Weights of a small mixture-of-experts language model, trained from scratch on English Wikipedia: 334M tokens.
Below are experts of layer 6 (counted from 0) of a mixture-of-experts language model. Rows are named router (the router's row for the expert), gate (a neuron's input weights, with its number), up (a neuron's input weights, with its number) and show model dimensions 128-255. Each number is 128 + 32 x the weight over its row's rms, rounded and kept within 0 to 255. Numbers have three digits each.
Before each expert's rows: "gets" lists some tokens that make up at least twice as much of what it gets as of all text; "comes after" lists some tokens at least twice as common just before its tokens as in all text. This comes from a sample of Wikipedia text that the model never trained on. Tokens count by the router's weight.

# expert 56
gets: ",", ".", " (", " a", " and", " with"
comes after: ",", ".", ".\n\n", " and", " However", "==\n"
router:192153150147122129165133113123164141180136119144127150094110113094118129170131088082192115200162142143111175112175105119185116172100145131153131090080112172155112147133183134170106120119062186154158125166170101172172154049128142111130130130149152146055151166172095190146095147147114153102069085125124123112174118154114091103113137159063059114135114157131175105136132117138097128135120
gate0:122164074149139121142151120174098137085109125139134133146160104108159119133106107146127074224147098144139148131094136139110091121150153176166117113138099078126124093159103131178157163112150167208089090132154148167170133151175103069139140165162058146121138100125106142163161077090091171102134164100132080103158135117112146109146167136197140153089107169179115100115132139127110106156121
up0:110111103139077105137133144223121152101099110132135147145184105114146140121063137127120090234136112157106158115101170131143138179091123163134135107087132144134159108158104140137112164107131194207090129161167158156125153162171144103155141140137119140126132143143114185158163140122043141099126131127147146150174105096092154112132182145155118136094157145225153096105109187158086106117155
gate1:178126126143120130128106100128128098174140104092121204115123119118060112172162110138120140139162168121159173128140107166163145134182128155099082136094123168135085103160112115116071117108101147130126114161142099201095134088216103095112163163124129132093120214180111164146107151164097177131090118179128141118090115163117054130128155096111051077129111104165149123130155111098151154183197
up1:201100151104104112113117090095154120175198138120131198072148102081088183157172120095114104112156126143179142134133116128141155129192151135154088158131133189127090059165090140094045096141124122130093124176163125174118094127155112083124113118106118143110146180157124114140139105186092175164156131188111158144118135156179109105157145140127058079158105135177172127147084137075122121199165
gate2:114133103150105081180078064093122156153171144124167082107112161112131089139080141139090163136115125150145117144094111113168063192132144121097087103119086095118125197118115126172129058086172148161170093125158133100180123147074130152108121111134160104144096174083096199103125114118129102101149129103107134149135161120132173118159095128152132122149148154080150164148103113096145104167118
up2:118128093142114099168108076090116152138178123122174093114119158107144091129092127129101150130114118151132114179096122102154057205151145119096093119128090096101133186114115139180124077089165173180168095124169125101175140155094143141093125120138129099124101156085085225095135117114119087085133119102102116123124159118134186123169099140162137125139160162084154151134107116084132125174117
gate3:153112160115089086154095149113154100222145091158111127091114122161104099173086062095105157158135135122162149166103126091150185130147124085129139118102106136140084117193165118175089122151110151113128160194168090129090138090168081094150126134132155185075181132102121072138101133143094141138092128132149140107108084196112098137052099092049028102107131131176144151117175133146096120193099
up3:136132126117102119114141163105116071187111141129153144090147097195145107151117112062128088075127176086144170164077125093140160135110141105062117130118102118127121121106146130215097111143136153123140136191137072075102125085222130118119069145121154174071168120151144124130130072143117117157074164144162157117143126152120119168097090095072111116083088149178145163154116117130113085186151
gate4:112076120093084155124102097150176131140099162103124163126109120183142107131087138135160081059162081082149137159135116122098113133147174082071172124139166170137070117111114160103150111139086138149151109130195085113150055077134120080121114170141110161134128178075134172156199102126065139182091154118117100117154148204130119157141163165130125107128137130184116068139135069090139106113111
up4:165170142184169092127161159104083123131172095141117085133131149071099160134184120131078168192090175155100120098110122133165146134117086184181098139110096099113185124148145080165100134116153132094122147123076144157109210177127137188142141108115145080110125094194116068082060148121189131091140105136127150127094113052121135105108099083126131129137111125068147183109108188161109157155137
gate5:151167122103147118117176146166146080145127128069150108150125117093116158108160143138177137188134121186072122173151094145180098162099105110149156050102120123151172164119131116203160134120089213164119075128136148190135098105103096104173138157145165073129112094179115175141128128165097131101088111074081089113123147171113083109130155149147128154149158161144134092158074161108097108164161
up5:100164117146112146103084102088113191121123134141098139103114155099148140157094138149074106094095135094158135071122183123107108146130163147135142182203147089117073091097143130086117127174144088098135136128110104114135147118091139121111117089098077128083132141078151056100133127095152081149185170196191117070114088061158195113173098069133149103141092084053142178141169089141141180093116
gate6:137176171137091175040128161167117188079116142193143109112089139120113115138133168144134117127129102177089112103121141105106127122162117081182087173132089142113127198160135172183173100108134122113102163117165160142164097145145220114117092157176128124094054165139090178131098106110102142102117135148095129099084126101112071068095143133120135149109140107073132123148152155131106161130114
up6:162143107162162089173090086120081089138121093148089125118187072123116178093202113133111131062120110110145154130147104108085118202117105161056116121210144169152104103065165083087101143119129162117115107123052106162105122152062100121128135100125138146103187088160102080112181115117156145122155071084171110190135131137125180138175180137121143084120103130124149130091060113112167142109131
gate7:211156138138137125152142135142085142193050089123112140108134074111134158094161070090151068122113108170063145108094133159122100137101095118137175106121118137119149165110140085144116130128128156164141131145100133091156165162037148138156115133086130107111130161068163138153073147145146111072187103136114025100091142119154140167173127124033134101156153114130151106131152082123147105111161
up7:065106114113144135103102100121162107064205172133141116160119187142145092168097186186111205126138143084178103138154111096135146107153161132117084138134112132137110081119107179088123134116139098111117151114137126178085106105203101116136158134162119142151135092190106134088204082128126156194068165108120221147161114125102121081086148124214128143090124128145120140111087168126124136151108
gate8:188127095101111143185099062180115140144118151152174101124096117117160178124117125055109178137131139196110107090112094123159051168108087134147120081098102170121145136133135143158104177123135137112193087129135144154149158102155138105133110115115128142097166124159150138137116132126163110118116118066156122189102183122095105154064093190081116157172163107091139118136100110165113083127144
up8:056124140146108125070116169087117127115130131108083145136153172143089123156116117179139115107118143037137147122107165134098178076157162112106123176162160088121146116145118133090134081089126109107107190143137117088064119122163102144102141160151128119165094132085104101104157132137120154126163135181118161096150098121182122074177127098182141122095098095197101153120194129118182145090098
gate9:129128178093149069105172139165117105125167124155059100133107188143149167125080153171169101142110140144159094091162079155118160155153174161040143187160110141137134131158164117104148102182162089090097109139118126103150055109116103095070123164144128163118136182134096051150131101182114142180100130123079091128128140195163077133117141160132129073111101163136138096136135102100096110100070
up9:136133177088144090101180164171122122119162139153067111127103186140147165123070146151155087133108144149165105088155087167116158144152179161041154196160105153135131122150165122121142094187154089084106104138124133103167039100094111084074111187144120150134138158152092057150133096170104162175088129125077093118129142194166078152106136156121132063110112157153139097125148096101100109100073
gate10:136103072094136073102127171170166141116118133133125176184164178132153196088157140102127063175109092162106100139100136129169128109185130154152075084126135128073123048072133107117145155112103154154123128127144115159105152103143115108134095087106132082135161120131158176145107137168153152183080130150080105071148185204142106139165126157132131167137237121157158123082083165113141137092140
up10:171151128052176159175108129080152161156188121177126115078109077142158092105168150096135128122131135052097119118113162117146176099122148113100140135143129117041137160129128200128099137114156146135075088097067109090170039128108158057123126101099096130125127125104133138073135113148137131103120137117099101118112109109159088150173075097130132124118136137139134200170097107173087101064160
gate11:159114158114170128129085119135139158112112097145126118138091139071183102147139157132154094170135107146123155039162104056155079149162165160155161114118108109153129126122146120110213111138113152074168154111099121119118121123159111134122168113091074085117104098170093121181116098126176131115131190127169072070132127138140046130120114196181138151120111165095129099167073136126164100097125
up11:100130101148065135147189152121122110141131152119147136136172099194106167098105085114096156082127138123123111217077147203115169115119078102091105149153146160064147139125114158125054162136166096168100101137158138138119124136097135135143085144135155151136134143082180120085138150122090125130158065135095178202133141110102196098145140072075127109110147106160138156072178129131104131166125
gate12:128173126160160102103162087132142066126155092138137100118117127110150146103053100092111171181132084148097151103129134132148071142068126104102102125134163109168096121064118106194188114179083135178192193109146137174099104111171127113197108095118134089074122130150136176077142095125197133131111181127148120116108103125061096138161095150072122122155169084176131134165168183119129138146087
up12:101082144077104144172085138103113168134115161099107159126124139123087097171214138153143081072145160102159114168126131132089179100177142148150158179115098171112145131208126149067086135069161141105062056142129102095153140140097149143043140161142137165179134128111120098175120163142047103125137083124112153127152149134177165107112180116166132119102069142096139129081109088135156135112156
gate13:175136127084120109090163082135101125117161092142136118141061128139110124122120123146114172230111111151119103137195077138175150121155191117158132086084111181158145125133171138186113107110114158076078129119150136095044144153137139164138138080135179131113079140123165163116107118132088193154085124112151118095111116201137067059073107132085127091156126134157168154165157138164109132142144
up13:111115145188151130142102198121175132148083145101108108114179112138147157120175111118132098040137094090131134118035162160112106134126078138087133173176138097094093101142090085107129113150151119148142112152085133146220108097114153088135108163121067121152182113156090097157133126153164075115130133155153118177147118069145199194168154122162127140098125115128084099103075098099143117117158
gate14:147143113122118106155159108158124134103109129138097137134142080094195106148065113133088131176163115087154115105131167096139142116124149142126085091084068168121112126109152092114193117133101138083187087155176102142097130092150114154141137060136129099183122127091110097060116074114107143128096167126130118141141136207096108100126098191145118142099140130166142149112139136095096184155146
up14:113127151122132136064100161077137139151156123118145137120115187164062136126182135126164118052107164149114136156149101153115125124134107102144150159163190098153138128130116171143056133126160121167064167109112128098134127149112145098100118191121130157073137146169125156189144191133124134137152090130123147123101117032163134153133162080106126109145102124085120102136127123167150098099099
gate15:095143122138144123063162174145116121134135120134092103152087194117151175144094139147227130119139154202089147110144095073189089178109096156163054135059124125146120134114169151140112094106089137114144131139133127168143176132089131131143212176129131153101123132117101205161150162072106088124124123136152147159195086153130154036063165148129118100143133171124117035195169165085125122146150
up15:103131120120134143086139191171122132120143117139086102164105168130154177135079138145214131154121138197080136112136089077194070186129097156131065098052123131132130137105167164160121116107111159123158130134128131174153187130094128136156186151122115151095117144120092216143132169070096089115137134122150116168179098173129132044079161160145129114155134191117102047203157156099114114162142
gate16:139139104115104161177077117111143116134103104173154081116152109119162103094148114100127191163131140154093133023088127153099070082153097117156128136058223113092113159156150088121100145207089153111120101107152130100135100112095130203171126102120155165074136087054170203127147164157148093124109180149163159097145155180088112156139125133148127154186132185079126188158206153089124168127119
up16:157155162114172111096182142142093143116149147088113164142132156146104139155098148174093058121133111112135125193161150081155186179094155141136139113169026135200143099075116170145136114071166103150136145140112133165134147138174139079085112128110102110154123159196082062111107071067121152114161069101119084152094100055161146083122131109092137096087106083171132054104038108178108089161153

# expert 61
gets: "-", "\n", " a", ")\n", "\n\n", ".\n"
comes after: "\n", ")\n", ".\n", ";\n", " mi", " as"
router:174143227123104114134133110107150149188177122117116173083120143128104084166110115089152134159202128101161172124144112112133119190119189159139104092118128123124076098151145093176063091136045160135088108181144064140121150052157128113104180146110182137087124160142063145141088125151140164123106095149157154129152087151112062085091125131112064086184092120135166091166118108155149107128130
gate0:121121117076056047139086138120166099177099137093152144115110117161122102082092115126129169150141131067191145135112125097136156176132121135129140120121172138206182120056151225144107111171065132040129129119182127119084143141107184115092072124154151130138133178150124131110177105123156134174143191187145113171122122168114132138115122121128122150074169126092121163188160125099120100150133
up0:112116116069053059123102145126157100179096149087162136113119121155134100089086104122146182148135141062205147134124117092125152186134112126127133130121160134205174118075151216157104119171066134032127136119181128116089133132090177122100077130160153119146144168149128133111184114119164126176128190172138110172134129162116123119106125133122129146071169121077109161189151121099117086149129
gate1:127143146167084136136104140062100166173164103094108172132114091124101119141107068114183158164149133183172210074157145100131173186113078160088127120138140151125102100208096166152135104135093092122157160219124109117175152086154087155109114150111158146066149143120155168132116206172150204152096089126142105136152074133098125098118117142104094092116134136108149144137150057108111145117096
up1:118123143087072134153123138155148125124119092157175141133094150136148125095134150119102165110111116045085104179118117135128084115097157072109117138173129160181167087071146067087124189123098131155109117064135167103127081112068157165159124075136057094123098182111150114153164130135131059110140148077116179135116193143183170123131158150145141141113104142084137110132102230115114097155116
gate2:156135159142121102135101155108147093131100163099160132117149173098131140130150116128065091135149165122091155163095159157092127191103143110130149157137143096190187125174150160156160107108109099146113148104148168157163092086126152191170145109031124142112158151164103108132142143081150088125149073135156160098154138107190180150086186106090126168139067141101098142172120143184132139089085
up2:107130096124137158120157099148114161120137083158086135123116085157110112128114122128189145130105082139162092080148087096160132069146119148130111111122113171070065133076112087095092147146146164124135104150109083093090161168127109076095116134220142136132100103097151141117110106184110160113100174116109088156089092132078080102169086155168119076114203130168156113066127105074120116168166
gate3:175153149108113150215133139086114187159175138157187116165112184071166198113082127100180113096100165124132124129133142132095107149178159146160106163180113141114068148082155054095154148146151122113108147133111144142089141097112153165097122170147130076137125092123075065178127150135169104080134122138170107131101125079092118101125115165084139130166134121180095103153060169191137136131122
up3:085114151156138122090143154163125099116106138103091141133153114160097076143090135171118145164169128134143133093117126122130180123085113151100152069103148052133146159146121151132180123094145135116147147113135144094149086153161116091129087126164105160154058142150171148103136124089119124171113112118086115159182169147167117130122116135129134193096104155075100152079166129146058096149128
gate4:139081137112132083149108101129133150173139150148099140098083080076096112198114067112156171153144178113160129116160137119090199116097170152137112046110121116101103148147164093159101075148076151156131152177138100089156148107148142130115148149142148171121166159146155182162097106145069175099083097154133176106135117095140121102099113118090071094135098160146147170139141148170167097129140
up4:122067130112107098133121114120093125189136130125090129119107092097101095173138086118167127116150189137137142119155131147080167100080174111130114042083110111067094160140189107169119063150075153147138173158129114076144166066145145137115179119132129171108186164143159179173124062143095168126090120164118159131152156095083119137121114116127084134163071124112104140113152160166206082119161
gate5:119098140120126115149064133154123099148104147118144111112063162087104061143117082057171203176121126163095157180150095109129111136108100142170148186117110134104144110150158128141090149117085166078152106183122138164101095076117159087132121151154184165111128141150111127196126200145071152162101099121147121100191104141116122114064133122115067115133122183129202120144112057159084080160146
up5:097120099087171172101100081124072132150148144101124113155087136076066074140093141107125171154140098177105152149177109131146105148133091199145132163134091087082191124141084119140070104101141134075124131165095145191180080099075192121154129134171138141111157127108118160147178185121128143160081134119155127150135057105076179127091151174102116146120142171176184104111074082190095137114146
gate6:134132142159125126150116160131174088197115174115117169182139123102092166154141063105150133148195172114162156099154123140188176065099114100103157074105103144198122147100137117157084134088089082178133109167160069147068164065154136113146145153134137163114173093166117136068140138133091166097092137113187117109131135112126071064151104115096084113150121131153185169162147137110079122216096
up6:066107156109142133187110184148125153104118158139157186133136139096139104131108139138092113173154184141089129171190099162105157140106142160108196134086141149140129102083130087208132132149106142089076137121104136143117214086117141099114117119126109149152119089103125100107109132086099204105167113154099160120103103142153117128129166129052101130117133072214167122221145111109117110154152
gate7:127114113079108072118146124137171119092161183195086127147164152112136106176099144141096118183134120129137154109157141130138158127113132107186137108110196069126101130099090135113130085124130162072121126185126153176103125140135104112087193143066141146148108056113074151079121106123047145175143063177122102144178117130126100150110156141127125181152142156141131090085189128198156111164160
up7:123145146185159199143107136129090149171113073067175110111098117154125167081158128119148135068113130122117101152104112130120103123147132146064117147148065173126152132161156122145144160127139087180129127088128095087153133111125159144172070126193104117121145195142178111184126148131216106072121191093130153121086143120135138116144081100139134071119113101113121166181059122053087137096107
gate8:115085095117087148090074097144142205137154152137100163092103076119134149105091130089150147130158100137149154096126076069109184167109156093129128119181118144134144043184136122144113087137093150103102146130139112130182051121104087141100087082127128107112082094106155115168175117071157074134135132126087143138170166149114115172074097151132127118146084137123148131123075117076156122157154
up8:154196179155164111158162157128103046135135110119141071157131158107107118143181100137108130123085161138100127131144195192158083079178122128136143143070116123117117195095149136107142188092182119125158114126109143134075191130151147116142149156115129156143160159149125135097085152183095203115108117142176118121085071119152157092184176067110124131114176130154127143140177145178104137103107
gate9:110181177123144151207084091128097154155109165114141147123077159118142106160090136146134156196137156130145117172117058133085119127154136083187126165085109097121145086088087081103151122100140151134068111100103058150185163119207114090086098170146103122114100083092037134147073146117139193131125155124168066146123113082115095109097228146156134072160124096121116104114104131152158118137123
up9:118182182131145145216087088136117161185111151128146166113087168090139119161089141156120157161155158128174126168126073129100128145133136080197120136091123085122149074099097067105135117088107176156057094111120060126179138093208127081091090154135121116111108092078038153137067146109132174142127137117172084139157106093114094123100210140154126074192113133114108096126127152166170110132131
gate10:112175101168084139138071149120115137197163151059164190070175143163121108088158156105162045086100119095152176160144115142113109198131108119113075128145174115198138099176147138113104118146141096096140104091116136152106125094112111155111107032134149107167105154127065128216085148109146135072112087097158220130105133187109105164101149115169100108108087175113127124135074043115073101112136
up10:150086144088181120113183094123154116064088103209085076187076110116139153163108091144097180156150140153106083092120144118142145058114139130144183117112077147040110149067112122144145156112109154171118151156130103120123133165138135087116145205125110134072152090141188142053177109144112129186136166151095048124141115072133135093162117144068154149148185085151128131113173200133185144155119
gate11:078167147070212140127147150138131137111167096134142198140094132137149117157067146133139142129114157170115097123195073134112178108151092117190099116135124108129096106088149088158087145102121123104142150159112139130150084141186131075151147175142122140087141123153150107142055155134153099103139122101055163141142140127139177179160120113098122143181051128088119122167117129129157177119122
up11:161091086186050127163098114118121114142075157076105072116174133139109138081196111125116104125136085088123134140075193120140068153110156155073164151129155137131164147162125154104183106138149133152130088094139132147090147144102132156114099100113146100188089158103113132097189100112089144159107139168219099131097143139131093085114120141179127114089190120173123151078150135139113069126133
gate12:148112106119131084141081144141225126162130142139063192134112116091077147176090092127137113139145105143122162136145110111158181098093136161161114132056088135147183101107199146132114130083096192128187163160127125191125112112114126121132168167147150196102179201109096127137115119130142176128086137123147122126198051140130126087111130155098085108157120162155151136161145075040109119095098
up12:121176128111140144143105136148198138161119118143117180132122124102155119150115091174127065118104128136098134132125192106144179130091102169155096120068096110148086078103149116152125136090065195125123127145084117126131123130136121139133134155184147176143174150134129131063099127094115131115084133135130164100174107161121114092123129136088115138126113117128141134158091149057177114151144
gate13:183062182146126156144136117097159132151139082141140152078131096100109151168114114077142122186116115233142194122172138141147151119104178107106138128094104135132115140137155122067126120129097164128145212126157126164099142131145138105142142109171149134117160161227094124068126166116125155095130045122123117109158100116104107071108241116093086097136112123130161159193102181138109136134111
up13:186132150127121174108169144135114163125130121103148120096175105060142140194149175049155128145140149191168181161160163104165082158109138118136142148136174108135165110094113129067118096076134111074132158163150124182091165087127137120210158143140144145153127177170124107107106152157166158110134072123099129135192125094104132062116245139127110114169124128065164149156123158200164171136070
gate14:120155124162145101146138205122064116102203143114128106156159143156121187113164141150101093089105148123089096118177135152152120124153167143141104126142199100074127138143148068124165106110090157129108126180168177105096194155042185128187113123097144172140101146160127149134063079080164099151160089124080149133116112117053108158084109177153124144202139070079108111127149137159187137118121
up14:111151138142163085174179194119090148139185101127115158119143145165108183125177121138111107106151176129110128112177129152148160125144167169156083074139176107101113120159141054168127121139069181154071137176165151076094161127063189122162114102080146157106099153130116135136089087089168127159127101110111172110131098110112099153078092184162110155203134072064101101142179146134194106133129
gate15:144121195109110095142090127062113121100109168137155149098141156142179085142176144151117108088150116087129105129146127153142121137096159174138129127082144175107130093138110133074121127182136123091128117115154114157070109107184114104078129126133104140035102102063083177119126199138142056104149150101152124122144139129053143152162150133115125115134122133185156119109089166079142077073174
up15:130137201102112096143096130055117112090109175135163141107130161141169102151194158172125111101157116092123104116132129152134119150082160164128123121076154169097148091140114135063125125189128122101131110111156126159080104096186127113071137116126104150032106103057090176126117189127141074114145156100154118126160132106065147138125142139130127113131107145176147112103098162086145084078185
gate16:090135156102213136154138137150116143147135121058112121116138165097123105159157092077118146053123064106091171138140071144143146120145139151064164140121138137153120066142116115188067127183119113053098170095153152178130122126157107142148138147126105136127130147086124128139153175088108135163179122146154093096152085154125077124120058167081119150120047086167124174201126146155159119092176
up16:090149160116214125145144130149107144150141129047112123107145150098123114161148098076113138063138067104092171139129061144132141125138135147059154138122141132161118059153116114181066134169113122063103166104157146176135129109167108144153128139119099138129134140090118126151148164090117137153181119127149093102163086145129067124118058173082120148122044079170128172196136150150167120088178

# expert 24
gets: "-", ".", " |", "==", "===", "|"
comes after: "\n", ")\n", ".\n\n", " |\n", "\n\n", ".\n"
router:176149186149123108161086131125174125154164128135091189097110134090095120168100085086168126175169134126144171130151117140144157171123180116167146109093141118095098100132141126152085107142083174137136137164158096173150144071168150133096141166124180166074167149177100166154096172134113179113105075147136151122179082147123061087079129147078061072173091192139172107143141113143135101140141
gate0:088173182056097143137082166126164130161142132123135115065128101122111121169126147126147151188198179119170167088126081149126129145121177118154125103104114117150116089136145098151063110146134112191119080128114128089094099123178101076095148141169214118048102170119085189147118136131112138095106124157130146152142092144114063106051136152076073114161115135129197125167139119153096130153101
up0:131185148116110108118078201166164146154179117113085080084097141122133099125075141178133093176119149083135138075082110108118168122153144161144097137119113128113169086098109119179100135151157117135097126144107144052113156135127087126088110168131115130148156131154183162156100112166150121203171105107131154145122133189125143129103181159062101106026129132172160205130115132125116167097077
gate1:118101157147113085140131117099155170140162127127123185088100124088046067199167127073136151129157145099152156149201094105169111131098176115137105097139124117141077133160173123128023166105079148143189151175116077130136118145110105095103092119116184177097074177120119180109135148150127163079113130156142177155156095150189098077100115129155085105180136148110172139116150116130085128184085
up1:145177123140157186113087130144117085136071129112140086161182149168219201083090128155112099149080109151085093088090161139089167121166078117139159138130118140110151104089091122135220094152161120108046076093138161155151132110174116163135153146166077110142194110167140082158096134131121104186156107099128086090099167124069135173142164108073184127093120147144103117158119125146178114087151
gate2:154140150159099105150205142086160099210178101120114202115055150094162123131111082087167129187172132084157119113171115077152167152105134101159136092098100122130083100173079123137078080099080132115130123180164115161091144137146071113097117169133168098094156150108130116127137121145101127114053107213138142127178109178138102108129161169118068105151194134156115190071136151136121146174117
up2:105127103118142154131055146186082181093117151108130085146146079161031126138152155162140106096154144188083133155128102138122070137153136181158112202135159166129125162115139162090167161124164132147076105104098143084145162116111125128144143091153101183157162123138162108130127153131102163123199148043128118167062150074165143121115139079111178106117111174087135066199104089111129070134127
gate3:123101154160118115147161084112147119175104121112139129125128099137131137162150112104112147158138146134090166121158141107138147152085140162158077114067152114128101074126194121187074072126119133078150111171089126123121158114145128159114131133141181151032163215133128130166138161084144088066085065194105108127154123166170113082080136168099090071151142155102166091167172128154110135183148
up3:124122148162109113125135086130123130222078062115125143148155067124106127151116076122110162147132157148119173134119108138151092123096141149161102136106132105095148062111183074141095126135133129084099124208142116070158120148184118120107125128152137132030127198149119165142175148137102077035116058177112131191154128145224088096134165183091100070160173102114174109205161159143169154183175
gate4:124134165154084129109182089102155119144100137164119152107152109078120123173145126133132185182161144122156185120137132134117109176157162170110136092114114108105110128093110147141145125118075167126146163186142099132193124086137103128143154167086179155119098116154132138179126157105115194157088080152126142113158125102082108174087113114089080075137102158146136185146133113147138164199131
up4:163111116092162116153088145160093162116159072092151106161066114163133149093102141097111128082088126137147099125141149097158150094054121062166125137161188154146138141169134125116114110116164081113132111096122138100056117153145152167104092089150114098121150143087132108107109084140174061079152144141096142143100107176140124095140152136168171189106134089075120055096119122082133097098105
gate5:128112176121124119162123099142222138184171150137124129148145141157110108160127083071175113135165117116162140089158085102130146161117146160150101133113105208152110115100141159102072123155061144130119088194124103130124143074162155100085094100111164149053098126137122115144116138124089117120033113181126134128152077198082122107111152122068062113077086143133152113126153115127122168170142
up5:150127171146124133140121118096212151148170131167114109131129140159102094161096128121157096103159110127117120095153098106143152150108110168122147118103157187170074127086155156112096118138108136140103123154108114091095114100176164080090123095110171115061095117105084037147137162174138077123046162139171120096186085142066136126130132118153085089083095136166100137105160091133127165174116
gate6:165126154140109153103071128197135128143154149096132168117120139080122101181079061151144096190143104093112175133143131128136127118083163158181147095068226129127120087142160117145103121133046083122107104202135079118115149102138129103088087140088182158070145113149095128132152140185108135125094114150162115154150151145109077126047166107087087057200126128108155129147120114090098162143120
up6:115102163151071081084154100093116131134123054145138156144141138134115099105119174170111124113125131153141189064138091052073104147174125136088100078168135213124127118113107133129099101124138125091114099164091187180127101170108177134106112102144122132179099173110116137165141114126141080119158189173110132104156143092130107144069113058152124116188123094101129124148126106175093145127110
gate7:167124184149159125092151098126148140177131154169093162083157123107104121141143082119113117114139146223198184152131124114158123127059194102163133159073152162178110094128236106130126101165106178127100102170134093105158101068188127115054127108086144188112167209150155135131124146145139170070115136221130127141163093144132114109121141111133092123138076154178173148141159109108129105170094
up7:100152104114120109163099155107081134104133106081160104177090103145142145115118157120140131153132110042101082094143159123119137103196078146098111103144097125074122157128036128144143138088152077115180152110113145165085152183049115157205135149178115057157098040105099116112140144116099106201091120004111130105105161112124125142125125154126155125137182119111092107104100120139112164093186
gate8:115160180141115093125108133131177148142164201122116108081106137095053137152116111079144136170139128134168161124141126093150083147072187121141177111080118152189072141096175107112080086084089143157157135151134091170193091063164179132101195121178155222118173130158091152160117159163089157152092088161175160133170084165126105104085118099145092090169112213137156146114117103136140151130112
up8:176079120120109145130149147144101135110074166124129083131100167123163166080118127110042114147105150176093080098102096114054172138120086217157166097171108080091126135107096088148161143121092120156151163127129156071074111137115162077117134146149127119099125146101142154128121128084136106157164132103103134147142097081101139101085137107097139146159101078146137066088140178081157128162112
gate9:113124144137152095118100121129156079141147112126104138106075155073099120198096098117210107208143063109141180101131146086128123144103194182144122082113108121175070119072152080123115071116056143137161137165112074158131133090147175140168186157172167148101129125160110176103059118195140135119095145145143151117128161115167055131127129155139082081141126133111186116150137153097093111088129
up9:129142110106089139147090096136152140089098126120164147170083140160154098110097201148084186076150179179110168116065109115129122173093093065132143113121163139078134164140107156157152116138172120088143111144176131120105117145141106122130098095102109164123124127123157137162165183068104151152122098117145110152174087139125186163135113153098142167103114196183089129098114070139173124142144
gate10:129106167068160131161156057072203160145081101115124158120101135130074123193104090121176110150157128143140170117162137079114153139119151147104099118096098124153093133157171156170092100119083096089140132156124076098078129106163191110062175136175165152139159179171118138162093164147095159103091087148156150107124091153102110154094142075123072061134111184115154131118133075156111130189099
up10:105122151121137197119136162127127153080126130088108161187113180162097196164189134183138074128151100181110118154140150144104091086113058108059111103129100089140105166174137158127104094081096122107163188136163093094135113082131122102138154099168153151171142134124124136145154169190122140128139124151133103172100105072131116174120136074146107113142075149093065087115073088127146103130136
gate11:156132152087092086203122152073172152202135145116154134082127078128098108130119088103170185132160138127125197101169117070111148122164118128107145118133119110125122104156105120135128055139101135080100115176189089153109177073172120124101099142085138147105143127158110129104114159115099170139094119139117133105161116140147150096098113109096064095156117151131137111096145115078111097136107
up11:152087152142117145107088096152127144117134105131116054143114148130052180131059114138144109129120105161146162110087078153133138166128136133086141183148098187131201052167116125100147162096109152100155169175168137097181120133148156125145123124116082133116182195150044180129109149112153102116156113188126125136117103067142106131117132082152162079110104124110165099103103061127148068144144
gate12:137087152090088110134153129112118109134158121077113172133123095113063142131136038101150152157136141110128138098205112130185187118132121123138096095072181148141136109177183120164139099101107126121142075187129097184113139097113117149117122163171140196121117161113128151118096117110095189091080097242160161115116100140113125107173105145119081053116048096127162126159134112105103101142173
up12:144123121136102149169137137168066091147116141097161111109120095173128127145042111186094110140161064119069153143109203069097155133130155082106188134160096082103149121101092108116171151163159109121135102124151124141133145162123136140099061116164117117144158130090155122123122111177165131131199117096102076149105133123126188106172141150142133167127130133051133107091134110116124096109123
gate13:151125192126143135112146083120113100142173160114140139104140109065086137138133087101139105117167118153139171138139121119142122108115142097184164088115107130148079120078136112138046137104037173100120189176157057145110129104201131090114108124143163115109137173173110184141092137168101133071115117128109145135126137170068088152095153172132076125171123151117199087105125080105156107147103
up13:158163168101148164135160127150099112135133125118152132083117114102077117126098126143162116124150079161155181144106136122169099135148129125144205116120092111087080123139125126144063123137040134112139198171170060139148150063192131079169096165205120149142107147151131145137107131130137144077079103173150173097123154150077122150120090179118112110154096157130180105096104083134192113137145
gate14:148151146095093179085134094139157163089168055158105176097121111122096134138134050111160180180131118120134170076132124088165170098129148124123129137066131117111100097125109137164069134086099112120166103145194079180082118061117140126107129137109156164094167171138094124152118126185107154121088128120158146099095150139086103107092130097122066062137117118078166135152124145101175113195113
up14:104111094151087140176102177099118088147070159158144090168107103078171162095164162130099050081078113095139113183092168139115110092157109141095129117196128133112125142122127112113176102138178101135121130110112126083115110151126114145163072131171106063155140091124155119112120140064111139112123133138151115132175073128175131126119132160127147157122103104137115162080132064136087163097146
gate15:135113132072119097106102152136106143156169150083130127103082098109124112129113072147147151156148133129172160103121130139130165148142173183140127111143095136144119121147141108113137081110134100169132127199174086065112108129149090071119121131147146106107089134118080124113150107111144140123092097161104121150147101120071061114087137083137077068075144185146170086150104065150098131161122
up15:093127145191151107130142177079125127124099139083114149135083156110097194063122134135142070110130102120133136102100125151160115129137135142074096142116115160113068173086143174123105136132139144085146137066162079114133114139097096164090116115115094133109179130087134120145086131154098130107204148139187136146126133125084134114150120091207152160172131123149091169139122126068215086111197
gate16:117154143120094067135108117079149148211125125122058193106102143119111102133121131096123124090158123163141171108129137140144215112127137108137122138111189190185137131135111138134110051123061158122116116155105089133105098082133137076151145137122153123088115138125124167154057187128127162159078115164184097130151132169106099126120081140090099081122180114113149122121136115136078167186078
up16:141119110140143215115165130146139120060135114129165075148148100151120151125140125142154100173115138101111096133132126119110044167103134145129133123134076064073113146136127095148156215122171108163137158087150155111129169151142129177110104141141137125175149125117102106113172038134111090079142155082063148114100107084133146115129164148147144168134070155149125116132106111122189095072162